Weights of a small mixture-of-experts language model, trained from scratch on English Wikipedia: 11 layers, 34.5M parameters.
Below are experts of layer 8 (counted from 0) of a mixture-of-experts language model. Rows are named router (the router's row for the expert), gate (a neuron's input weights, with its number), up (a neuron's input weights, with its number) and show model dimensions 0-127. Each number is 128 + 32 x the weight over its row's rms, rounded and kept within 0 to 255. Numbers have three digits each.
Before each expert's rows: a language model's description of what the expert responds to; "mostly gets" lists some tokens that are sent to it at least half of the time. This comes from a sample of Wikipedia text that the model never trained on.

# expert 18
Description: Played and list joins. The verb played or play after he in sports and music bios, plus commas, semicolons and dashes in lists of names or places.
mostly gets: " Jack", " playing", " Kim", " blue", " Hot", " DJ"
router:078123116124149175124197105151160146131059192164162116101098146128141169120133154130111165148135202109083128178119116139154129146153119115151179173141067086119093118162144127145199137127096122197198077108110115119143118169100122155062185092032113118117134129131128132140116134113103157135123129163111129138109170112139125136120114182162164154109159112140077133064125105136225100104136
gate0:112121138112153130113153189139168111106176145073097142133103132137141102172167151124109094124128109095044144153168118100135117045177153123133108153156110109128111147148110045207107145100060117143119090093166148144130171138180159132126110133160079135157177140109097135195048127155153111090119123119171112154114174146121105114093120131159121093069094194177158186151141100114147116080138
up0:129112172160098122187147056125139130191134122112121125126172135159102168148077105146097160191102126131133138163117099094109169134111131175145121113119121059115158170146132081152149156094102176130165150180159127111150117110151096094202118142112098120135122128118141052087110165102178165153158108100094140107067095072078172129140131089122129166134081147065059145190115106126129060090143
gate1:086125179138072090088158207097122138128151147101132119106102113096183105088134141129074096120095163152167057079186149133036116120139099069103123079148094096063110091084132137127057138088142149153142121121176096102129148167136103112121115146098060156144103136117105133138109156134127159100131123111072128140109175129177125116154078140155149150073124166137127055058127143122132159122125
up1:126148107155100172070118139134108168136102164057094080132098120125155120123154099120100074156155154109170124136171119153142092126159090098124128123122088088087180124080150115204122120093112132155156111113207099135130109184166074123103161116152038173097179142083054145154158128102139164122128086149065145036133115126122133149124141138149134142089143135130146150074160154114137193143149

# expert 59
Description: Present-tense verbs, plot summaries. Third-person verb endings and verbs like tells, finds, says, comments, plus and, they, have, chiefly in plot summaries and commentary.
mostly gets: " tells", " finds", " calls", " They", " reports", " says"
router:087139119143169166123181161151159200137117179117128123093152191084114104119170199120108140124176176083110148149123141161133122096169119128162131190137007122120099122165168157159147140136072134123135077088183127111112109219110135134065137100092122091175138085130132151099119140093097127190158119160134105114114159115134148120132091153139131127090165124187098133110106113148157155131081
gate1:077115162133184095114142107076117126088150131089147102137139129054135101150101103104145085113143151077124156124019122155084093097076104147111107189130140102147106137127126081086150076123077144135130104144156134108119138150109134091119109129112157148133128150143097103156109137151117150178057160174244146133180153141115069139111086159176136099139170127193149170135160133113122101075112
up1:067127062155115138111131238162077098134150057150113112135139120110103133120063160104104133130190128119135130170148133129201167123117122146067119086088136128197159165148108157145155125118110133126117136135255138123145097133087112132129117128120142121124159101096149099072136120162113168152164131223127164168170096148106145095119170166130102151136130136109090147153137144127096119136145
gate2:101114106162121137147135103149152148160133137143076089096126162136080161143117093054121038130174074081118159100167164123166200079138091161162119085081137118142056141172116141115136139100083175120200077063165159122110170130141156118144132044128135089140111124132159059126147170134131149151166138150106129106125135107094147125170116123176116129132121153181117136130183166134094137112078
up2:148137179113102118091134099146115047141058147150125181128128120115135118094117133159162174108125146157123057154068113147097083158150180127137182177154104145091123115120110155131089167129137045121068171171093147144131078129127135136094158179149123167138130125105104165133130124137164163112116157090171077088119064163100102105085144139051157115067119077091109181098102148132105114157085

# expert 5
Description: Capital-letter acronym pieces. Uppercase letters and letter pairs inside acronyms, codes and abbreviations, often in tables or parentheses, such as BC, TV, NFL, TIFF.
mostly gets: "BC", "RC", "TC", "II", "LC", "OS"
router:141111123141179177106199170116188177137123125101142076068130135072122164117148176112121111119188155136070127153165125140126137116131152163192149145097129103147103106120130137127157144103060141163159087084177140148104130151102089156101093124105108131150094111127119151107122125131156128160142170153061133134130165117139117115130077168127205155113185155198086110070095126138209184150066
gate1:162093143106122136112142112161157141143091126157108112040099123146108102181096126125138152156102134123130152112089122151141157131155188118096226097147125191142177141149162113192077095122094145129138084057166086148169079126131146117139181147095171138137093091113202076103115092101124110093159125119103077090079148074103139140098103099114129146082073123189117134179120135172120108149092
up1:126170093105143090176157223162106104149164138186125138135153111144107121121120127152143104068104115129138161150123100115151134119145213156081101125147103104109131132134121127115092157101117164159137149137043088130140124144145123115033092109173063136116137187119140148152063181183144083181092155132151134150145130136083071125147119160137149111103095176138137069103111129034119155142129
gate2:159137104076074142083137125132128138079152157099085164116104130172075154105161025152111138101175097132069112119132121165151144135096114133130142121179110188155061127180110175175088161145124132141146103146144136139070142142183128142117087113106105154147148069074171188126155090097132086155097103099095108130134153208090122112108148093091123170145073154134088103096086151089157132122137
up2:137122091164103138100106080065116133128131136151091157044158135165111100150166108203103109148178123053092118133144174098153153128085129154144070116099173163124183071158167132117201117124115153178128110146117142205091125147173063126107097117100160113123130118118212139171157092090128127157107147091113170120095121188128106096149125167102166141130158161119122148093097157144125144142080

# expert 2
Description: Infinitive to and modals. Infinitive "to" and modal or auxiliary verbs before a bare verb, such as would, could, should, did, "believed to have".
mostly gets: " would", " could", " did", " does", " will", " must"
router:069080116163172157120195137080169204114161133127134146072143162094110114094117150137114144120155151085115155136144132141151110101148095177166147219126059086147057084123107163165121165122094110119140078072170114173102105146120119187101108091090144130119116101129120125139118140121138079168100137193106123162142172137136144102106068120126156139068178139198098136096121143144124143083097
gate1:171075162087122076113123152160133168115123147141170156131165092118111145153058110058143128136155153181103206099139149159121128059134198141106201131127101197143169137171120097147106082097083152183121151166180117101148145159092153085127116143156096117121122104177139146090105055146136084107187122078133180157161131133106136105120077108143167168164112110140117143103149104149134141109102
up1:078152156117178144087151080071099042105137087087109150125103090162135138163210134155162170095126120126100123132123118125088086186121094080152092137089171053154102158183108086126123190167134141168104114158102157152150125103129137118202106163098117139121109095142115110167134209112114150149140104138082085120091117106122106162116173095152140103085054138127117095125142109167124139158098
gate2:108141163110099124079135126150175163116151080173162145143141100130108174157119123096126187114119201129111117153135163138156121108124150090116122098146126080205129127134107065123114107128110137062172155126124120163133153101109129104094173112031120129129179136160131201095172100170142160152156092113136175124148143119210099133119125150077151091110161052156037149107173111123109084113143
up2:174136109102116177126115078119155199213124079167112149095158115112058119149162121076143084128055143115124168103169102189076105126122098156104082128163147063133101144092124143057145138077130150135151136137069136197112128150138100116112115139097111109166135127123186165094128132131156103190124153103128133093179160141134067120186089089148124128145161124087156093132137111148139082104166

# expert 39
Description: Prefix-like word starts. Word-initial Latin prefixes and stems in technical or biological text, such as ad in adenine, term in terminus, sub, inst, App.
mostly gets: " ad", " ch", " inst", " pat", " term", " card"
router:135090160147158142118209140174181199151119216192153072111166143122100145099124166152117146127173172145090125147122111150146147130134138130156175175120085090127088053149101124167139132143112148167192074170181129098097150176095083107129098167067148089163075140098125124143136125124122137149148119115156144141157178135151181125094109176143140172108178132138097146149107110140187104125102
gate1:075162088075117144102143152179136149071122139127118095093141171116127082191176114192138158091090155082109078052169137135112096169088102147125095144087132144141129168162103119057113101111140118121123127128096107112127116092111060118154090112131113121187093113104117126054125168136118192151123070103148179143113084129107167133151161102103089079123088096195084110137119114149150069136137
up1:096100145128096178117150124145099072126142104042184116161163143146214152142163138124162089142158183082134099157104086122157129125082196107174136112136114100131137104139126093125124137105118135123144102122126041102100135100167142136123119093141121183104082152080029162169110161165068187125119118108150094130148121088150083141101106112151174183106139130124185098110158156144118150135077
gate2:148046128148182134121142150089156144135177120160119114044142141136126115141149152132185119168119133086183139198159107147084109094139091144072097107161161109100106141105080118194157142151165130187125093138123108129129171120112110114094117093139103113134120174200095169149148140113167091133121121172098163108096139093149106049180066125122095132109120089127114183133156168131188123189167
up2:149140106137148097072134148116101118101097134150094082088092083142126107136150137106133143109137105062154097143164099092131161132097123103148142103183142152129101097116079139141218198156126103158172100144102181119160122141191124127110126096085160146151079163196114163153128091064178102144096146170115115169103185161109161079126070171102123127041095086126089173145143163138165142131139

# expert 56
Description: Venue and location connectors. Of, commas and table pipes linking institutions and places, as in "University of", "Detroit, Michigan", Staples Center, Stadium, Arena.
mostly gets: " Arena", " @", " Coliseum", " emb", " Square", " Stadium"
router:111081104131173170147181140129199172140110118086141127093152173113137142161158191106079147138136172128101102159174132131164138159128168126175187189111080095141091117189140106127157155063102120166134080101173114139131116174080123131143134126013127154142137141093080148089136110121141095195120104154144110125112177147151167166113108135160140129121160150150060116067144093169130135121119
gate1:133120094103106143129118119144157155135147210125119087100129130121108060158192104109086157132070121038149103076171178130175144150155149125164059129130128118114123110167106122126085121082186106165176155093137143101142143140174161096127114187156178150198160071164133158147126161119166095098126107157126155134160118176095103090118179094163098158070160113122098158152089113123159089143152
up1:151067137123126185129121129104102172129129110128161166120134139115101137126129152089128056144065203088130104145095114132101144143176202102150086144139135101120123140121135117121116101132100091178155082116069124156128187134165132059105107104097148140124088098085133168110105104137134145108139088081114156127084179154068112103168149095173183113170170131133169149193055117105190111068159
gate2:186168116112128138165147157081182123130082126088117148093173156044141120080156177102158143153169136155106140092101112148097165140106109151101129135131078078104162130148142117113045192151150225111112127112131106104083159137149183120149110146086114122114077136168103100173106120144116168083160129095110167164153108161101117102122103097150120152144082201125060087095150143105172159119111
up2:137128142107092111208134133156095147148089127163114114108170123109139134133127088096133112130094154148096123100154119131193096123148121130124131087124153125157092125129142108113086109082101203150175067163100100148111119141101199156112137120145135150121116096184107131119145061103165139098203194057124197169131088154172121066118131078166123074199103145111117150104083133146178188096114

# expert 15
Description: Hyphen-joined compounds, codes. Word or number pieces right after a hyphen or dash in names, codes and compounds, such as Koch-Lorber, Scooby-Doo, Mid-Season, ISBN digits.
mostly gets: " exp", "level", "exp"
router:044083165133171155097197119104169176120066152117184123119124094124110102151165199105099197177152159099074133122109126115138106100118132140186151176116048146129106047119138140160153138118112155174151118155173098163106162150094097139099107137078143096139105146124099118149104139067107074119124141099106114129119160145140134134162098158159162143116156088160098139062108136142167148116067
gate1:119083130114084144173113108121108123156177185086167165141128095067136152117151140161065131180138172110156115152165135100182093128109172165099104097087126126101199127128100063137111111141091098109180181136142153117090113142120161109128142091139078201151175181121181137123136132120119114125138146141097106150123097105109123134118068180158165099137111142158148151098120161183173018088152
up1:108194102123152199138120150053122155141144144156102131131146094108129137132056150191084142141144123158092128131113145157116155116090149163051093116150080131154180086106164086081179110147089114084114159128119083113064125091175117166075083173153098112168115113115167119127132119185089095110111109108084137172149113132096091110089131129215128093115121140162115135139085143135176082174134
gate2:087127124127077162103143075098181150166183125060125134160131152125112073160175106121165116186116096151100112139141179144120120110121163116129113116133118143161163116135106150176071125052127121047108107114093107149185132141145130169128124152057093112113190057158152131074188122114128130156154169122103083089095162120163164082082132095123136158105124138146082161181109160176124157083124
up2:126097136101150111105115122061161144092170186087084140150088094113096181126118125125109126090132113153105167140125091081121095104146098153069124114110110092094144112081159136131100112161110139086093146112109163113083164162170092129104122178165177065122111121137183136128160044087148136128146145101137181172153109085111102108133183143226145069090153155128125113133165128144062108154060

# expert 9
Description: Predicate verbs and participles. Verbs, participles and pronouns in running prose after was, is, be, not, such as seemed, able, considered, announced, trying.
mostly gets: " able", " considered", " felt", " worked", " believed", " appear"
router:087130111098187184126174128140181208130128122120140166058172111127099146124106176151130138137166200083099149125150134141113096106128152146192169210096027106116134129119159107127154096096091137124122077112196139142102114186113096151099165122080094099104114097149146155141104136124104095160099141130123165156149121118131138118122125114162172165064163132188122116077154084099169123137102
gate0:175123160142121147096125160112096180077139053202099098140195105118106164162172152165111171123134117105098172107112111107191092086137132116156148160115047130142153099116093108118116112115103147152136118174108166155134138144111104095116041072135121140108147168128066183104141154158118071112174130128098081124111109151178168143151099164111156159138115179189130130089164090150155113186112
up0:162153196124110143140120149097130132030188081189068098140165158071082138161180144150156145094098151125133171093145100130183072079191089134166157152089104121133136113137083133112103057102134109126145112174099185173166162138126104098127061105149119145096128161126063186112127166151126095145170128108112092129115098123177141118142095118158157160103135181168124110127150128142138115140133
gate1:128134134059134112172147149141078202114170148126110117088128165088156159102194149129105118101141121128080147130193092183155118126152090111141098134160134178120096124177194099120114165183121169143103115110165139118126199071178133163137129106114164092107137106097116099037109128128156188112151132150107093096096105087149178143103123210140136166133130066124132102141090124127075121161103
up1:170069116121139175127117132109153074147112109195150125128145103087108088058103135165170097143157136157177096098098144080142095098098137121175136126133108155087144139145090181116136133141121137095114180159112091077199111188105129104105115084118103175158099147172194140126172117126179052166127088180154101109132113096075129149194162080122109159132199166145120132125145159160163137134145

# expert 42
Description: Word-initial fragments. Opening pieces of words split into several tokens, often after the or a, such as st in storage, ind, br, super, Grand in Grande.
mostly gets: " st", " ind", " br", " super", " Jer", " market"
router:102063134161147173123233173095132166174138144125114117061138099126125118102144126112128139150158181113074074137127108088130149098136154143156142142103085072075111053171135170154132112117091100102123104123169139174092161164047156116110126141087079085151104122141113122092139144119154154151137087173156153138134164142125100074092080148091143149057143160178091119110112119155190123108119
gate0:179102085064127157109150163113143154140131093112172092135178201126106194074072133153154154141162118126070094132179104076120170128150153145149135121076105109116144113181087020130143143134145143147093072098113107147099154127160073143151118081098110107162093090156156110092124090088142131145166113140083127155101179163127091091145128177091156178121112131109134155078117126134150173082141
up0:124145079071159155110149176139145094144097090088150126109153156118131123078099078132124130102144130098056097125124120074129224160153159177208112096098136119119131115167121051155117114169158150119163124113121122136087139125162063132155113094130139122153110119202123146141156123012131138147112120134141138135195138125171122107112143137133140131119179146155139186076140198133133163170094
gate1:106106103157123125115126158109164205093108108132144163069121140146138152164184101082150097158091090088153085146177144126160116137072123141119079106156108179133121136160120121130087133105121181144130127152142127117040077114130086083140140065114209094125140106101199112103146185145106124179126134147143151142140131186074131121078113157145109115124149034096133058146075118125171130120108
up1:111144193105135138129145081103136092097227136123133160129164184066115118118137119092137102146101129137172112063165092140139147093131127159121137127171156101165162148109133144116170115176113097136139128138135104070134161116160151145156120116153058164161119093159187170156116119139128153073176075137110104157201145067206113131140152113177139119137089204117125152085100194143148139111173